python train.py --num_hidden_layers=10 --hidden_size=320 --n_experts=128 --experts_per_token=8 --d_expert=48 --d_shared_expert=0 --hidden_act="gelu" --moe_layers=[0, 1, 2, 3, 4, 5, 6, 7, 8, 9] --n_empty_slots=32 --router_score="softmax" --normalize_top_k=true --routed_scale=1.0 --balance_loss=0.00511 --balance_bias=false --router_cosine_scale=20.0 --router_bias=true --init_std_router=0.0106 --lr_router=0.00057 --vocab_size=16384 --norm="layernorm" --norm_eps=1e-05 --tie_word_embeddings=true --optimizer="ademamix" --learning_rate=0.000343 --beta1=0.9 --batch_tokens=65536 --max_seq_len=512 --train_tokens=242800000 --max_steps=3705 --dataset="wikipedia_en"
Below are experts of layer 7 (counted from 0) of a mixture-of-experts language model. Rows are named router (the router's row for the expert), down (a neuron's output weights, with its number) and show model dimensions 160-319. Each number is 500 + 25 x the weight over its row's rms, rounded and kept within 0 to 999. Numbers have three digits each.
After each expert's rows: a language model's description of what the expert responds to. This comes from a sample of Wikipedia text that the model never trained on.

# expert 42
router:521517484523493467536454504500478517558541499534526493441509500513527509490507472495479478489497557460485503496498502490496545527481462483501498503501518480462504513505490472532502484515500516471497534559491488527466504539516546499463449531539517466497479482525500479489514484527494535474481535529511519497511508506495477517504520509496510477522482487500527510508485522508516530505525475544515522522451533504527522446545517525510478463491487485504540476509500513457509483460485503
down0:494535445468496548499507485478523492498502509532499515472500504466548496531474489481472508481447532510551514488457516510495489549476489523461482491501525517516479496465482477481467509500488472491509513492507476586512496448478494501517459513522489518551473489501522480507497510502495512481494493485492494522544484444482490519507540512527490487502490469504559532466500498522477513502536488548466479493525464500517501516512472504546494471507494512528513483492521454514450495464487509
down1:495537476467541478480517499494494476450504493510520548504529507456493500508506534520512521523531547492523544432493518472476494449473523526514477506519496507499484542441523493459488528510485489499502480530463449508557503503508475504486480511529526480459513469480491503492520487507533524491520505442500510504501479477512486496513490511500488458495496481496515548487532454551508498483522536470475518489466518525514505485485529504521505451503484485484480540484503484483454483516501508
down2:489501519517474471523486511483484457515514489489476522522493508473542544504535499534455504516494461510475465520498502530500521561452506504483522484478522504459545516525517500544522511487504511549463493543489517507486467492501488476508504502492465535490518530561491486495481487547457508526487481457464511540504518506512506487501505458481493524530566509496466516507478548522480479478503549504493523430497491536486453501486473504493493573503454502543533555515516523519493522518480479
down3:453523488468485499489502480494514550530510508533479491478483479477523482505519506476556469517522491514490475504503488505540458520456531508452481512506454506526481490470492527476471457481455485487465514501497491495494516491483528508512491498504488490523471513504509436518531453484474518440485539508563471547485516488498465515471527531508480510473512464501494488495524532513527476498506466462471431544479536475474509569490468506489509498500482485452482530470478486528534486504520504
Endings of Latin scientific names and taxonomy terms, such as eleph-as, glycyphyl-los, Sphing-idae, Hir-und-inidae, in species descriptions.

# expert 41
router:474512495512517553466522490528496481512472495521537564456520496496455512494478471511458516472512466555501528500501484470499498499486491504557536498535483542463522504507484478494555512488483508502532477470503459510516534487507508501539494489556516499441485514520465486527469522520494472495483532531484518475516502431486490489471539506495478499451530503517510529481525479500494520516495468546500513484471490486464535476471520492515488491461482521486527502512529503483462500460530440
down0:458485485496496526509518516475504502457529507482491531541496526507503524443485471481463483483475469499496554510526527488507513490511467513471460538500484485460510539491537507525518461503505512500503491449480503472504520533480548498476484504508474520443518510522522501458509491504506531522520499543515526499461522525491554483481524487448509492489496506530464465513479515522500481482449481518484526516510466527560506496528491523503509542488496494497525524471515482532453501460489504
down1:471470521509476503538498484512469476503513510511503517478472507458497456484486552434465503472502542484532471524528457505469463540507523532517567522512524559535527494509532489509487472506519487521503537451468507490470469487523526500520494460505539497528492486493493546496521499497478465500538463517541467528512490506511461509507521473494511496506487459517484518472457491497501549498507471539494524486463523527486483503515487541500522521486493535498475500495476486514466517507443488
down2:528482528485505454497515470485488550514524524530472502491503525507477463485514480495515501476486490498512530517523533505454478554485449513486486537475451498496480488518486458553524487478499495507525505490466481459515556477495462515531515478548478495507492469547484497538503484493479484411494514521530507494462493494494520541511501508497497523445481499532517479498509514520484503482492505524449511508507497508494522516504457517487542500479494510502498482438541493504508483475556506
down3:494471525502551562453514462498484493491492504487494479479513477498511508466577465481504516517492501484512517434526513514549518500496514502464528496488495525523461523480516503476462481537524490518510513559530507497511503540524431510486474509498543506515490520517494485501457487521505481408525518481478498516522552511563463492508552508460523521515486484508468525481472513463527494470533519560490496469530502503491541488522478502518470510513526536469507499468491484536479516441562526
Opening syllables of capitalized names and words, such as Mar, Car, Har, Tri, Di, Gri, as in Trimble, Griffin, O'Hara.

# expert 10
router:468502516510502531515489518489481508524538517516509463514498505501493454501546553487458515487538536471548478521500540568525493491489491515463465503442494477508504466491500495515504527500512486476499543454461513480514491520510507475489499523511489516490502506498529468517491489503504495501529477465507507496514457516479509525554477466487514523520457547524504528523551495444481503512460482536500501493508485494474500497491485520495516520525524510492485529501469510549521534494503499
down0:540529493463504533515509532458540528510499530510485474504486497446474469491548477527512506514457462553465491473480503530472479482539528504541490498549509525513482485504525492503469547486524468482493449514484515500538509476476495480500523495466501512476549471470499513522570492489454510471465491471562455501482492535494499561486494478494520509534492520453508542523472504408491495503481433495487528508533532486520482523548495490477522518505519539472485502462483510508456522521488491
down1:482533467476467480454469520506490474493482444534487510512519474518492512523501501510488523511519550502492524515478519563548497502495452516517512530491501451487491490512462479518449488535468538532497511520488464524506467528553498514501520490526510501495467545456509496505486492507502510547461484504523467504486490557528486488502488488477504502489484532524537509503472511533499522453487553504519510507519493521520493441517510539563496505490521513474512483503529498499558490529493505
down2:470528504535437466511544490493488513489495492444529536504531471514506520524493456483527501492524463531474490478518501474483479498520524532533470515474514504533516511515513465532464518510499500519484502543495472494506504534501515529466502493518551489471507500526505500499466544511518518434525538511509481461501519504491538458520458523501477491474471500549506478503499468511500500499556515521537525488476484504492508495493531482491474513475475512485493536437537483510500494478588492
down3:503480513501511505482491520532498503500501492519548501474498466488508504505447470563498483522514534505513517489506465485466456474470501503508461505536496485538480514436483485530484452505498471515517489451447480495494485495478504519525500582513543507509497507546514500514505475489528452474518490466483517518539555522513524493523489499491510533468511574513500492484485447529538510489509505493461521487526505447473544478504534507489481511466501482502523521444529459523452508491539496
Paragraph breaks, list dashes, table pipes and header tokens in sports articles, such as GP, Round, NCAA, and section equals signs.

# expert 35
router:501512454537474479534512522491534471493510491485522533460539479468501476483495465483470541504447486485516481452514547549487525484484501496520475473498478500489526501466465506501530525486539509487531505454493560510517535531474498538510495444511508553504526489506507522502522478488498470468514551506526551493519490515450517484554510527495502502473494505466478512486500484492463508494506517530521451429480485518526526470472538522500529496475520453516488528500493506472500483493481460
down0:527489517474442498515526487480476451504486493490479513513469500539514490498450465514499503470473532532524489540485519517511532515522543509524548514468448523451484508534493553454526542519468567522488466484522542482476463504512503493525469495467486529495504520450499458475496540496477525518494490502495505521472506502516535469513495482511524475476516486479496479521493475439518522519465493492549475504476510519504458550462524497506526481483490479530493492513485527450508480534461525
down1:502468537530494522464462512517485479511507480563535503515531481507467490532506473525464540520511508513489477506517524546540522490504465467505499500489527476488441476499535506487512498496516496496535517470465458505490475524503521516509453501530477509466529463491464483467482496547499499461431477487536443478529539477530487501552547495480509502467493462513439517529461506526507498542483497517512528469486501518480514497520515502477531498492456489500509513443521519482474478498564522
down2:520489487496488530452517477525511492525467513476498575495483496504494494510500492475498500505509533469529507555486489485492493533502497513572525497476512568455515436533557523497512500463526502475532495507532510477498542448455514512500524482472465491549468473498505510495492496519460499494469498443470511492508464505491462472505520521468485522497448530467473498522509505470541491506464510523536512468516504505543480534478508508520485468493502503510545492481527508485513478475495503
down3:523505462579486496496533538485461503533503500523460503512455514485512537529482527525484464500465482508507515477467492585485449530523536492498522480475489509529499499488492501502466496468519443548500517490514488473503499510511504510472517503546490515485496502503473457506503518516506509506471522514473486534525480483544578522486493462512481512510468492503512500495483497519506546486492543483465505465502457492529508519501516546511508446495516493504489486483507518513465492485488506
First pieces of Spanish, Portuguese or Filipino names such as Cal, Cas, Gu, Cayetano, and number pieces in sports tables and stats.

# expert 49
router:483507524476474477493497478502527541505493492505491545516498488484475480492500527515499439492478498497534532510480481517482512468558532534527502482498517526485527476450467545490524501497527523473481463488495513505512499514516481471541486502471461492459532505498548412510473495511469531512493517527483480495503470551496563497490493485500484507557484476494493459505498517512518516482481485480519496502542532496468470515451514483526489535488549514507503494521504500509491541517512462
down0:488522514501535522492485505494535519507496493495438454492512520518511465470456483498503506500513496480489506490473547469520486506468534519423511516496484478466462487525458537510525487482489459559479534535493506535469501486486478497492462468508493520498472541519532525500461510477512533509516485522502466491498481482491471491484468516501534546483498486492502568470466494525486463476526439514523522510498482518487485534488519512496525537485505517512507503508481500484483499520514510
down1:503471502485493520440494494507485486485502488538451477505503528556495473510520508491571522516534451476487509498505494503507480500468487483445481478531499520502493505517526476491488501493522499504529496497479498523513477501501524481484443466473536526497492475496520484494511493496480510501486473532498523509519501466507544520451472540541490491496502492509554521482535512487480513515458501492490501520546490504464492493495486513510521480487534521489503465538445495498509506468434531
down2:514497508517504467484529473502466516519519488522485503489509472465487503483507540517502476481562499501499487478483467508478504503465503538514502480516509495511522515487477566519526481472462470526495530522527475532560476535517483469522499506516499531527491477487503577484481465452509546469525477501509521520514521493510482487518486522552541483543454484478487509514499468472462483522542475485480522509468478467457531466513487559512519494523532516503463536495514441520496498513493478
down3:513574472494465519517502549465502499536466471453481531493481526496484475510498479528536502438510509479496514524501484473521485522490486513477511501537510487490501529444522483513490492528496482491493503444500507516485486498501512473539558474512500530483500491482465521508439522493503507491543560491514492475503504554503478494514536514511515478482479468532490516538486490473461510461541533470460524508513490520521525501521491512529553508499517514509454493466495479461502488507541507
Ordinal endings and place-name parts in addresses, districts and titles, as in 4th Streets, 3rd district, 1st Baronet, Royal, Grand.

# expert 26
router:502466513509498491532520511460489494505526493482480507507494529495525491471495510504516518499548505475485500473504446508505484474494521521505498483484450478479497516478511513541511438508526442533544466562506508489489497485496466494489535519499453510539502517495493527513477508459529503514510472504461477478526513470525494528489490524485496458509469488511491491475576523508484477532492491528532513545523528472467523563529486413522462498505510491512476510519529503541537497464493470
down0:498494485520489481463540493498468497495451473500482498520497518495499527480502519506513487501500466514541505446509442520486481491502533408503526490484453482445496469513505465527569546499508473481492496496494461511474442509482525513496524513500498455546568491463516506486515514479481491524514501504475522469509483478524503526493482511459493508490501516513497488472520436459508527539475505573500517496481484514478467507540474534518492476502485536454469542517507530545513514502502465
down1:545481523479513473512485497501536470535508495492494527524546498487549477499483481504500503497512506455529465564493523504481507504489511528489525510514538545475504524533515498485457518482484507510508466488518537470525510472543492507518463468456530506445489488529491468529479524529507522495516514540451467538497509506485532487491476495472499491496485500481503472487513537508516518548530490543472506543481503464548521483485519485471526509455539474532509486504547488455517515487526503
down2:459516482503495490491523492466502496527456499501502473503506536527501526479500492520495505489512526490447491521494488479500453522493492498475497470510548472482490542484540531507514528528479496501537495549499481516508508532487494475516458513548497477506502559508487471466510515501549509485486464529542512494492512533513465534511476551502479508505519530462512505547492500553481519557514497475462509489489500523447483492519509527467487517559497474512500461479486515521495476520517479
down3:513502495532494529489497519468532524524507516511495465482542492496528516499492522525503515475521509450491459509453512491506468469465461539527466515527540508504502509478515521497465546502464481488542463531463536492487469496498475467578485511479519484491492557534527494505481482505479545548499507500530465516521481531483476508526491495492508516493483513482480488502496495500485491561463483487483491556493502523445516484501484480465518506509558503494462487580531494537491458506429472
En dashes between years (1999–2000, 2009–10), table separators, commas, and time words like In, until, During before dates.

# expert 40
router:493454499477546474458458540535501517468532528488518513550536477483508487506518457467545528473511527470505507504481534490483469545515487465539494493463529545520532476521501459533530520442477485530478494490439481507539534469464517493454488484525492482462511478516454493489463524518513503495510469498501470496471492504450497447488472474530512447513508504517507505479506540531480507525528485539456485522440498467517497536499503484468497519514543500496495470468527499511515459506511491
down0:477528535511514518529519502482509506478469477488504505521536502467489478474484509485486519466484490509522492461488480495531549466507485514558492511521528480508482528493524511547474483503460499545529478492538474495500496520496516500476511537497473467516468446492540496489561528486467468494433471490554493464559495466481474489488534483543509520481529548524494457495492524507511494473501478533524538541512472467517467469550485506523465538475525506536509484520487498498464525498550469
down1:479505505484519513484505487500520494499532504484516460472482472479496491451501471517540499458518488473500492505480520496519518538520492548543513501508507524493491491462478454513490469461512527509490506463495432535506490497515510543492568506521493544474513466490527447489546501519493481460528496490454470497500499494459530488541479514505483504463532481488475465504506556473519500493466487434481511507518524498512445507471526476457492489491530494529500500526467499515489518514503499
down2:432528491526513541514475498530491492502504542531525498475522508518464491489494492558503465496498502492504514507496512488433490469456469506489509465505485506492483512498485503468495497474519517480506492509482531537572549504540513461474521532474498525510521529515483521486479489495519481476495522531474516505494510533519508526513475479512499532508513511478522469502467482486496529505538490451482499511523489504485483534511532488502464405461440499496505496454548477458534486503518501
down3:515517500457475515550509465485506508498532485537476477508509456532522502521473475497476542535465476534545488556524490515517498490516492519518513539528484510503494523503502482522510466463489506528509531488516483488537485496526559482503498515439522501493542454468490492521524471492522507468521495439455502487513525452484487533533484533540474503499488506499455490508504463515472506550499484504488509509518489531516534534512516496530494599449506511499473536537481498492471506446538536
List dashes and table pipes opening infobox or table fields, and labels like Directed by, Preceded by, Location, Genus, Phylum, Year.

# expert 27
router:542548496494523551454504522448476496475532574538477475515512473468547452489520490470508517478555532486519552475453515521522506534503507481519538555489508508514473502466483470517516511470489519485524497499486526456497507467521489520518523485475526525482536448503523444495495483510483476497507509479488460504478523520482476486482509459482510489482538512474476493469510486470506513504539496513481518549472486493479442517504482481490508498497504569522475501489491523539548506502509497
down0:516541482518490502469506513486477513456517509460542496510454507506524481506536484538510524481455520486513477463513502508528488540529497448496517494496506503534498492548483459529513477496488482477472542467483477498492534545509534464456539520501498483524513519461514486493480483551507492451501490462459532517477510490452488519490439502534486483474534518496488491521501469488507545519522554513484513517500480503499515553505535526527500524458505495485472479470517492503516488520538475
down1:490432490500480532542516509470452500484504514533488482516520436538495472480489491524523489514513487488488491430491454543502511482508511521489508548465511491507491462462502506490507469494553539495518531463461523500466501526529500506509480530529482508491501510553515532500497458474502519543516484544498515497516487490499505511533509473488475497509527504515495526459502499495513462480445500497535467432497451540516491477460470512502503453494483507516493484545495496485506511494509501
down2:519512486561525509462512519503524529461507497523524462453524495447505494529496540480514485507472491465586510476471499503491514535510475498497559533497507537507486497480520493492475477492473479483471512459535526529497487515469471501460553511499515544498484499502443511538467519514505529543492504513520523497509508485487505529491501495541488476511458496470477518473495512461481480560529525493499508538523512472490494499488493473521479495492538509494519516508506512504533497481448446
down3:539545490491488475478522478498495519478512486530512543467510502449530519547473490512509497513523445455515515492523511487511553562554525475501497521496509522488478496530500473501502500511494547490532474497478477489468512509483452468486505557563497478481518485521526498525489517467478501448489515493476535495460517450465477507495502510478512513538485480522497520502490466521482479500507421518537505543530515499478509541543492496539471517488509527469483502488506524454483513551507481
Tokens that close a table cell just before a pipe, such as closing parentheses, numbers and header words like Votes, Candidate, Result.

# expert 30
router:500468457531509468555487540452508498520518485487503473459482485491494528516493508481494482507523508506441552484450463518506529488492457517497498526457484498511532510530462511548519504502501517485442440526535505479511495483514498474508471515538506497477494532498531515503528514492442499519459470506483502472487492496451508503464474493451507473533476504529486481546508522469472514510452524492521570527484515463495479529537525490501503557505536504498518475497497488483478574518484506
down0:487488494475487466521526530530474527542506484510532459514507482504496531467529536527507476538466509527524485489500519527479525525510506525519503496482462508483485529534454493550504463460476500493515502494486515549483517528487430523525520529490497500499502513507527515491449489502486465456559509476504491483476502498521527493466511467500502533494485487440471510511497503506483546516487508514510516487528501526452466509528532520464493556531479505502508509487542452504477474534539488
down1:513533491532472458494502471474486510493493466498487542475570507464460494481469491542464508452481528488478495508523522484529470484513492476516582523485537550488495513516470489512478498479487497521520490514520509451550513470485519486499488499480482483531469553490476480548473539508541492526494494496493461531499516499507481534548517481530495473452494487507484491496523491486543459495497488500472519533488528506548504473532456499471477499526457545470525484541512457463526473494474465
down2:535553498528516484506515517501528509446497497535565498475547469531521499524494431519525542514496487498477440487506475515494489504536480518501524537516542535518510496511515484447489480505513499492502464479538455469507490450481504538476496482518480520514505509500501487523509532458569505489528483477528458517523538523530491509508540469536500454523529515473472475496526508491501488496471492495469495542487503490515511502547459533521497462447502510492528443496488517497485501490467486
down3:489511511514480506498530461480511518485542499455507498510503501474491501451486552512517472540475504511507460496516528485482492517499514453518501552460499497519490468505486499520511469500500493496501525491420511549468516478468475497522543474486473497539494487484503480454465484487517512487507486487508479493553500478521500512524485535500508491450485487508477468511507494474472532513481471523506488493532492494499495509482468504490524576501475508459490503493545460534461512538565513
Biology infobox fields (Family, Genus, Authority, Synonyms), "(" before species authority years, plus common words like the, a, of.

# expert 44
router:461485524550447494514505480470516567499482484479492460512447488504527529510482550473510478475450516541551526495436487494490514505542519530473534521552487454527546457497487511511496486466480525502450520515493558503537460485523505499522480532483478539512528524523546488533530519508504517506485519550527476459485451517492536448482523510521510508506517474494527489469520475459493501475486508464481523484535490481491490508515501497496497554484528508489498480535446467487500544552472525
down0:492473484471531505489504508534485485485472480482521449516528529504506543513502556494508516439518452488486502529504465488464462496496507517515455475469513509512514532491475506481520521491528531480487501475505514539496523510568474527552483496558483494483477499504475515539493517497516513461537483516493466493481502535485534506492465512497508485504502490535533551518519494496446505492544490477493483495511459551477476502493509504534486546525501498456511474502534489553528525468471518
down1:533499465484478482458495490535488500480474511536492492511570473540470539478518495512502450522529503547485558501496515503487548472479488530591463458468488483498523493512463517501525482517511521482469469506481487548505496484477503518533485498463522526487526507478493530512520472501512519475475487533501510506501469518480487505439485445480493503510499497482514507540512514521471495484506482508497488470528528503504485484508503495494526478512510491525491522509481458462470487513468473
down2:484459536508513517513494478513500472490463516500536514513483550466483523526496551443519497488443436460496490477515496525516506521470500501457493487534499514498501506449522489511481546510498513498475535516438506543494531501505444477480476495510504505521492459502519491533533527484474518523465486478519505472541487484480487522504511537488495491489496524554486505477510521486489494503494514506466477512529486510492505489519532520497483534505545540504464468527507480489520554491416474
down3:469475497480465476535484508498475503523487525487511491526516484536523516501494511523472476520479495549455504460470541503509520509471494518524497511554503515503507515478502505511505485473493481489541516490494509511524512542439522511494493514469497497478553491491503476516520504492492521517519493457492506514512530520550481490463497491529528477469531502483484479531524519484513470464507473495489496512490492459517482473533512483457493476489520498543523505533501539510471467560431537
Words and word endings inside names of universities, academies, societies and museums, such as University, Institute, Royal, (Polytechn)ic.

# expert 25
router:481540522504491517480479559482544468455470508504488497520500487470488499500473469478495526514473494477564531503511483456490554468529534532455530455504518504487502508477478499513533539488521489500511467506492530498536493519481499487575495497486509534489472540495570481505529534516478514476488528501507489513490497525493515491514478519486505508480532495467479499517498519471486539477472470494489479507557506524470505538480496545516477499481490490468525483475484477474509485520502515
down0:508467501458498501505520486511506480493500525514505521510483545500497512492527501492506506494545483521516514532499506475466519513460476537484462494481498465500497548483503499455425458493512474541481503454510458533499526455481489506519514524521508511538511532496508505491529527524465512527522516523522481481503498504522513496480485489447496496508502497493508482485495454504489482522459484476475467491543533489458535535528480499493498495537535474484516480518543489483458541509466474
down1:500464495502533493528510470530491525462562492504513522473505524572463479499489451519547512489465532476494526513518499474471505463550486493487488503562525510415494501485471511468503512492534523492519511507503487521556505545506489484523517518488481446527510543535462536475520468488500518496492511515504529509491474511502511498511515488501433512494456509527473491515460524509502510499483479456497484478442464476512496505498531472503472510511513496539511480451505505492492511460539503
down2:469516481486480504502524534493526469502527490470505491514481546458517478471488493444488462487503483497529491494495550483533501470462510516498493520518462483518511520539493511496517491481492474496500468515489535508487500483481488513528490475481513500446547527499497456523511557511470477503498536488463498536487502543468464468477508520505516507552515474511502500540490527508482468492493507526463520447557511518490490490557493495528527459492503488467489543503489528471416554480487515
down3:502489476465528478463504487511515493494448508502443486485478514518511509536508504509558491488538483471456507467524502484501529545519487532552528511494503470498499533508474496511531516519529469543503471494511505450536486489489491526532520523468458498501501473504505483534514502475507508533509499509516468493542470519490530499520439481495464469523441540534492538513493472480493489507458505470503507504519496496485499485532524491532513509483514475497466480557485482489521508513444477
Complete numbers in tables and measurements, often right before a unit or pipe, as in 768 m, 5 ft 11 in, 300.

# expert 51
router:525527514474510498499463533531481518510510514484493463506478526510542496527488520483554488521510559472464532491500493540502472543490505493482478490530491512507496492435489529489453520485500507511490522496531535466542462481525503553517447518498533504516501493505517512450522507487518526501461501475501526507532460517514503535493537504515485518499486535506501487527496500520488484484445521444499529526521510471490515508460539500515507551492489472492514482527485474474507522525457502
down0:495537497544489474487481497537531497497519488484516523487523499469539466521523476569549543507496522508470509468490510520491460493547512505498513512462473498545504473449504476499482516498488508498474460477505529501527507507462524557552495495536526510518511505438498500500494497473508473526497526485487527491452529523504459504467486502524453544491480522510493467535479479487510502506473507513479511513521512482472514486500508459501527469521542486505513527509500501502521504466491487
down1:489474516513538543503540493489499503532476502460498526504462457497499486517521479555517502549518479510498496488514514506500509491539493522493475499521451518496475465504499512492559499509484472507492563526511517491506472458489526514518457486487533513473520490465521426506509485443460492509515431456500491483463493491503495471524449494473515503508469522501458476523499532501499474498516514502487502515531490508509473488509528509466492449439524494490488466551505521496488512476496460
down2:469444496506516505508524501477521481473546516482478509490469503502435475468491543463482473505491549457475475559473538520484471480533494538497528488473502507515515523463505508527475518471502509517497483552461493514486477515487476493505478481501454503480501533493525483547492510490490456475488514503464510534490534548495496512483498519539532510488488516537512488515491469524528474491544483481532516502488487551460491536509496487502540509502518536462470533526535462484511526512515479
down3:423463477472528498550481496493529493468541544447536504462500483535468456492495471498475476481493511553458474514525571505499501499486451490501452476530523537472507489516499492481485535517447516472481523502466516512504483485498484505440509493470507496464479517525497517496451481489507499489475513481473537513489520528492532506500507515529551501491474503483526525493468509570474515464522511483537486489508455557465532575522503481545521517497507524504477504488500471489474475495506486
Colons, degree and minute signs and other punctuation just before numbers in infoboxes and coordinates, such as Height:, Born:, 19°48′.

# expert 14
router:477490526539500512518535517483510533512514497469507464503486464512494493528507514488519467500498517563508515505431518532475515515515484530466557546522484461506520481418487510512463486483466488504442473496517541526531496507518494487510485510474494507522513512519466445504477489532491518525506505505481477487505433555510509509508489527532509524509501470524502458538496554464508491468527504413534518489537498474487492548500485487499494515466493454514492500486479443519477530530484510
down0:496462500500507503537500529510463474512493481511464493487521495499516502488488497543450468512446531531502483480514537514542499522504478490539485412484473510489493474533502485455523519513507509529528523485537494502499481505475471501463500475514566486443487543488450477506513508467506542479527482496503480457500540516499508550515481527492522487470540531505521529488510500495514459501512472472529490511520504511528513440531503526488527481519481501498494529491497500405547551492514518
down1:511481445492516476489509476507494485508520481502505515530495522519500551459480521513477493474502494546502474477506535489486453498526486499461453481493505507513466502491545519523487495501517522504521501489540449467531499541517512481512503546510496497481497471479501530505480476517499557478517498503478563488545529479461519485471539511476490538507531496478464467530478506467431506440505488535457500485522497517492493466496499528519489495521473509514485478504514450493495516507475485
down2:448527505501498486475481485550523490487492501495495495466507516499472502519447493504518495508525473468499503519470534480535516544528492503473489523493484486469483528491520430492516467497492495515527518499491513433470494536434485504443507499494497477489526488502518539527526571522475475448498489503504480498485529510469536506522495523478512461502485514485470519470516506495479539501553507514510485545460496513532480483512494485511467486491534561480547449446541543502492484466564487
down3:522491486494530491488506501514466495514515486504422509537544519481512561467512495491527490498482518511501540537504495511511480487485499501493522492464509484514503508487524503512536506526522511482493507503489509454495493537461477500513494496475503469518462496493476487504543504437493511545475508518546512530461540491548527504494480530484511491475518505509479503495486456456450482510486504508444500531543492533515468485513479503501528499531455507478517536497500499471546514512470469
Sentence-final periods, paragraph breaks after sentences, and geographic name words like River, Creek, County, District, Township.

# expert 32
router:518499520513486512483532501531562518523492509508502498504497473494493502526516534457482480503461470484532508535448519490499538490529507525475521505466508508542541477494487486497501496564530500456517527528462532522528480495523478501558506470538487463486503487553582447543493503470451496522482482522500495505486510524519513510478535495512494525484519508536499507485518523488524528462469474427523547518492499515440504523465491501486509522492548525523484490545459483503510511499489514
down0:509527516511474506496492484503515488490499535517470513499506474469504509456492482549468501484492489501504435512481488488491529495507503504497520526512471533479534498496515465496504518478501468504491498488468506453438482484509483499468505509487518502518485498512516482529509525529499512591469524506507548515502531513507486488479535497514529501523512518512462474511486515478531505494475495483498490470473503476465487485508521475517497491494539502463556489594488468519484487496436485
down1:564462503461518452519509496464496512532497512504478493530448540487474517484492489456500417482521531505506504526464531451483540472552540492469525523491503479482503496509543523471511520467493507462487486498533534503531511502554505481548521476472501509471518521519471488487515541519483535517481505499515490513505523472543487493523503529482525506474517442526480483488498506490485517474470512463497524480515523530466525481492502525442534490491556462505495488511540464468508458525473527
down2:526448495444525497528504483493476512534509469509516500494471566503489524476503536488494481503506519513522490512479492460506525494552521514489474502540503439489506488516537575508495497513458504483502483528489518487498493489518461462491522523463470526505495532474502493508512555517479520531541472456507505489458476508525456506519505502486524533506460460507472493501456501484530508534524528480489508459524524522475503553483493485497501465494579493503456498529511478496468506511462482
down3:451488508512526515523480469451544494530509502518534490490480512517471490466483494549500456463528512497462501577482523482499500500514494482481482506479507509476482465503458494448529490486510515501488507534503464556498523507509473503518515520495468507491506513511555481466475464527543491547496509494503493491476492475535509465465464486521464505502473470515478513486507501472490493489490511521511533503558496537470492518496508490480516471502552528507486504543507505481515517517461477
Single letters or symbols with trailing space in LaTeX formulas and table cells, such as H, N, G, MF, FW.

# expert 36
router:481504492472518503502476535486472485522522478466466452508501535507527525529538488491467489504458472504477530467533499483500514530494479493468483487519495533503522499515514525479496543540480495568486517498532537478508519489488538458479471522483489521483482499457541487470515532514492524511524475487462507508523481468443474512533536516486521508517474466503500474511552509450479452525489453471481477544497524448499491543487499492513533486515489518461472485485502503482496537554505539
down0:474465514515542512518507473540488457482490471530495518511487518505473536567463515446531505482485482543504518480496544500534508475508465512509529485511458500503476480509529483512509567478458537530499541496509500439491496434472513523510482497517496526468502532530453511476497488469473504532483505445506529498494476520506500477513516483511535439524500466515506483505552553495468500451512458507529488508508490490486492504515483458492551512479478492501477476535497444500506471482473492
down1:532453517509442465520502492537524532540513529513486482506483513476497528505483506540508505520488474531501478547568485547480499486476545497508513466522512492530470500478516532522465509533468476558517464527516504468496475484513463491516554508510505481511479519512495517498513547496522493451481475540535460489539535512481499513431502500521471505522535497526518481520461492470485551462486492512493517494461466488523517495517509426513499498478454503463503542471502478535530513498499532
down2:493465526493531539525489475491554507526529524491494517529495524545499485465491520502444503482490517508508507528528507494502519533499548499513486528468485534508512489508477499476507515541451492523511530529483484498485495514503490466490483530488507515499520475508519500542489457485495530506508472529491513477478467504467489527522468459512484490519531437494496469539556527503547529504460506504479504507516497451499491498498502500538483532532496490512510481531515499488489522491425516
down3:488481492458509507505488474476512503472524468480529496497495492480514489478483466504532463528540521481511512526474559494537529486494497539523443528494502501490478488523539490517444477472518546520489483483485497485519527510475471500481506483490507468517478511540481508504523448507479532461454489527450463507509464460537496455513501491498471499465517540510533470493512500516526490477529510499512518553523512527459439468488471484501491489516511525518510558449502507509520478541507514
The "- " bullet starting each infobox field line, such as before Awards, Website, College, plus field colons and field names like Occupation.

# expert 20
router:511520565535519547469490541447508529533512512480500465479522465445472453479493523478496534507536524486509532515452514496495497502547465463482538549486504452502512477506493513533525519495454489529506486497498495501505465520467511448526540485480474514475517494486513506529494514517515504537494473524504519462484500521536510518444477488510531508490478484545493511474528483471514461507512483501503521513519488496461530578499504503458469513548514516472476499505495468502482542535499538
down0:495512534561469506459522499455531512456505502516543522487565491500470537480521499490539517512497540526544505511473478515519507523478524473508482520495511499505497517479503498488546496494499483458506500516490521449514487481489510522505495527475527525533523520490537510503491513499472496570507506488542507494526542485526509460487529499457510474476479544483495490511527476499510537478478535486484526491509523492476469443475463473514506517496545530501492527556537504506502512459491517
down1:494494520506510470463499506510501502470513541496535542457512490520488494452417508499524501498472546505534495510453523496527527516451507447500475509474536491508487492447524493516498498436465523508447503507526495482469492519534454508487504516455507480501498474534531503498485554470485527515522515480481513532509500512496480497499539495507486511499510484440468493476477538527487492493491513514491516460557501526545491479516494458457474561534547512493546494500500526520490474477501511
down2:529488519510529512485481504493516493540541488500489547542491463506508524531436495529513496517569532471479492494483482495475487457443500506504488497504476493513495484489501527525535537444473499567487508497517462504501493487486489475472482515492480496496494497510494471447534530475522495449530468494477449542510508467469463495473523496493477535525470518503526505498497517458475454498506493511531451522457500521550547473485505481512507499503453498474517499452490543472459502567496535
down3:497520506482489497496493482501517488476458507506468496451530530477520485482464543485524499492517479499464521448505471468499507510562500482504481510524528500526495552471498488456509466509496510433493532495515473536469472520485506503544511495505523531490500517498488489529484481520515517478492520488487521532482521526523449478512527511528517520535548443465494487497496548450495476495530477480477514514495558495526527476470463501515539505521507514490511506513539498526451474497491475
Line breaks right after or before Wikipedia section headings, and heading words like See, Early, Career, History.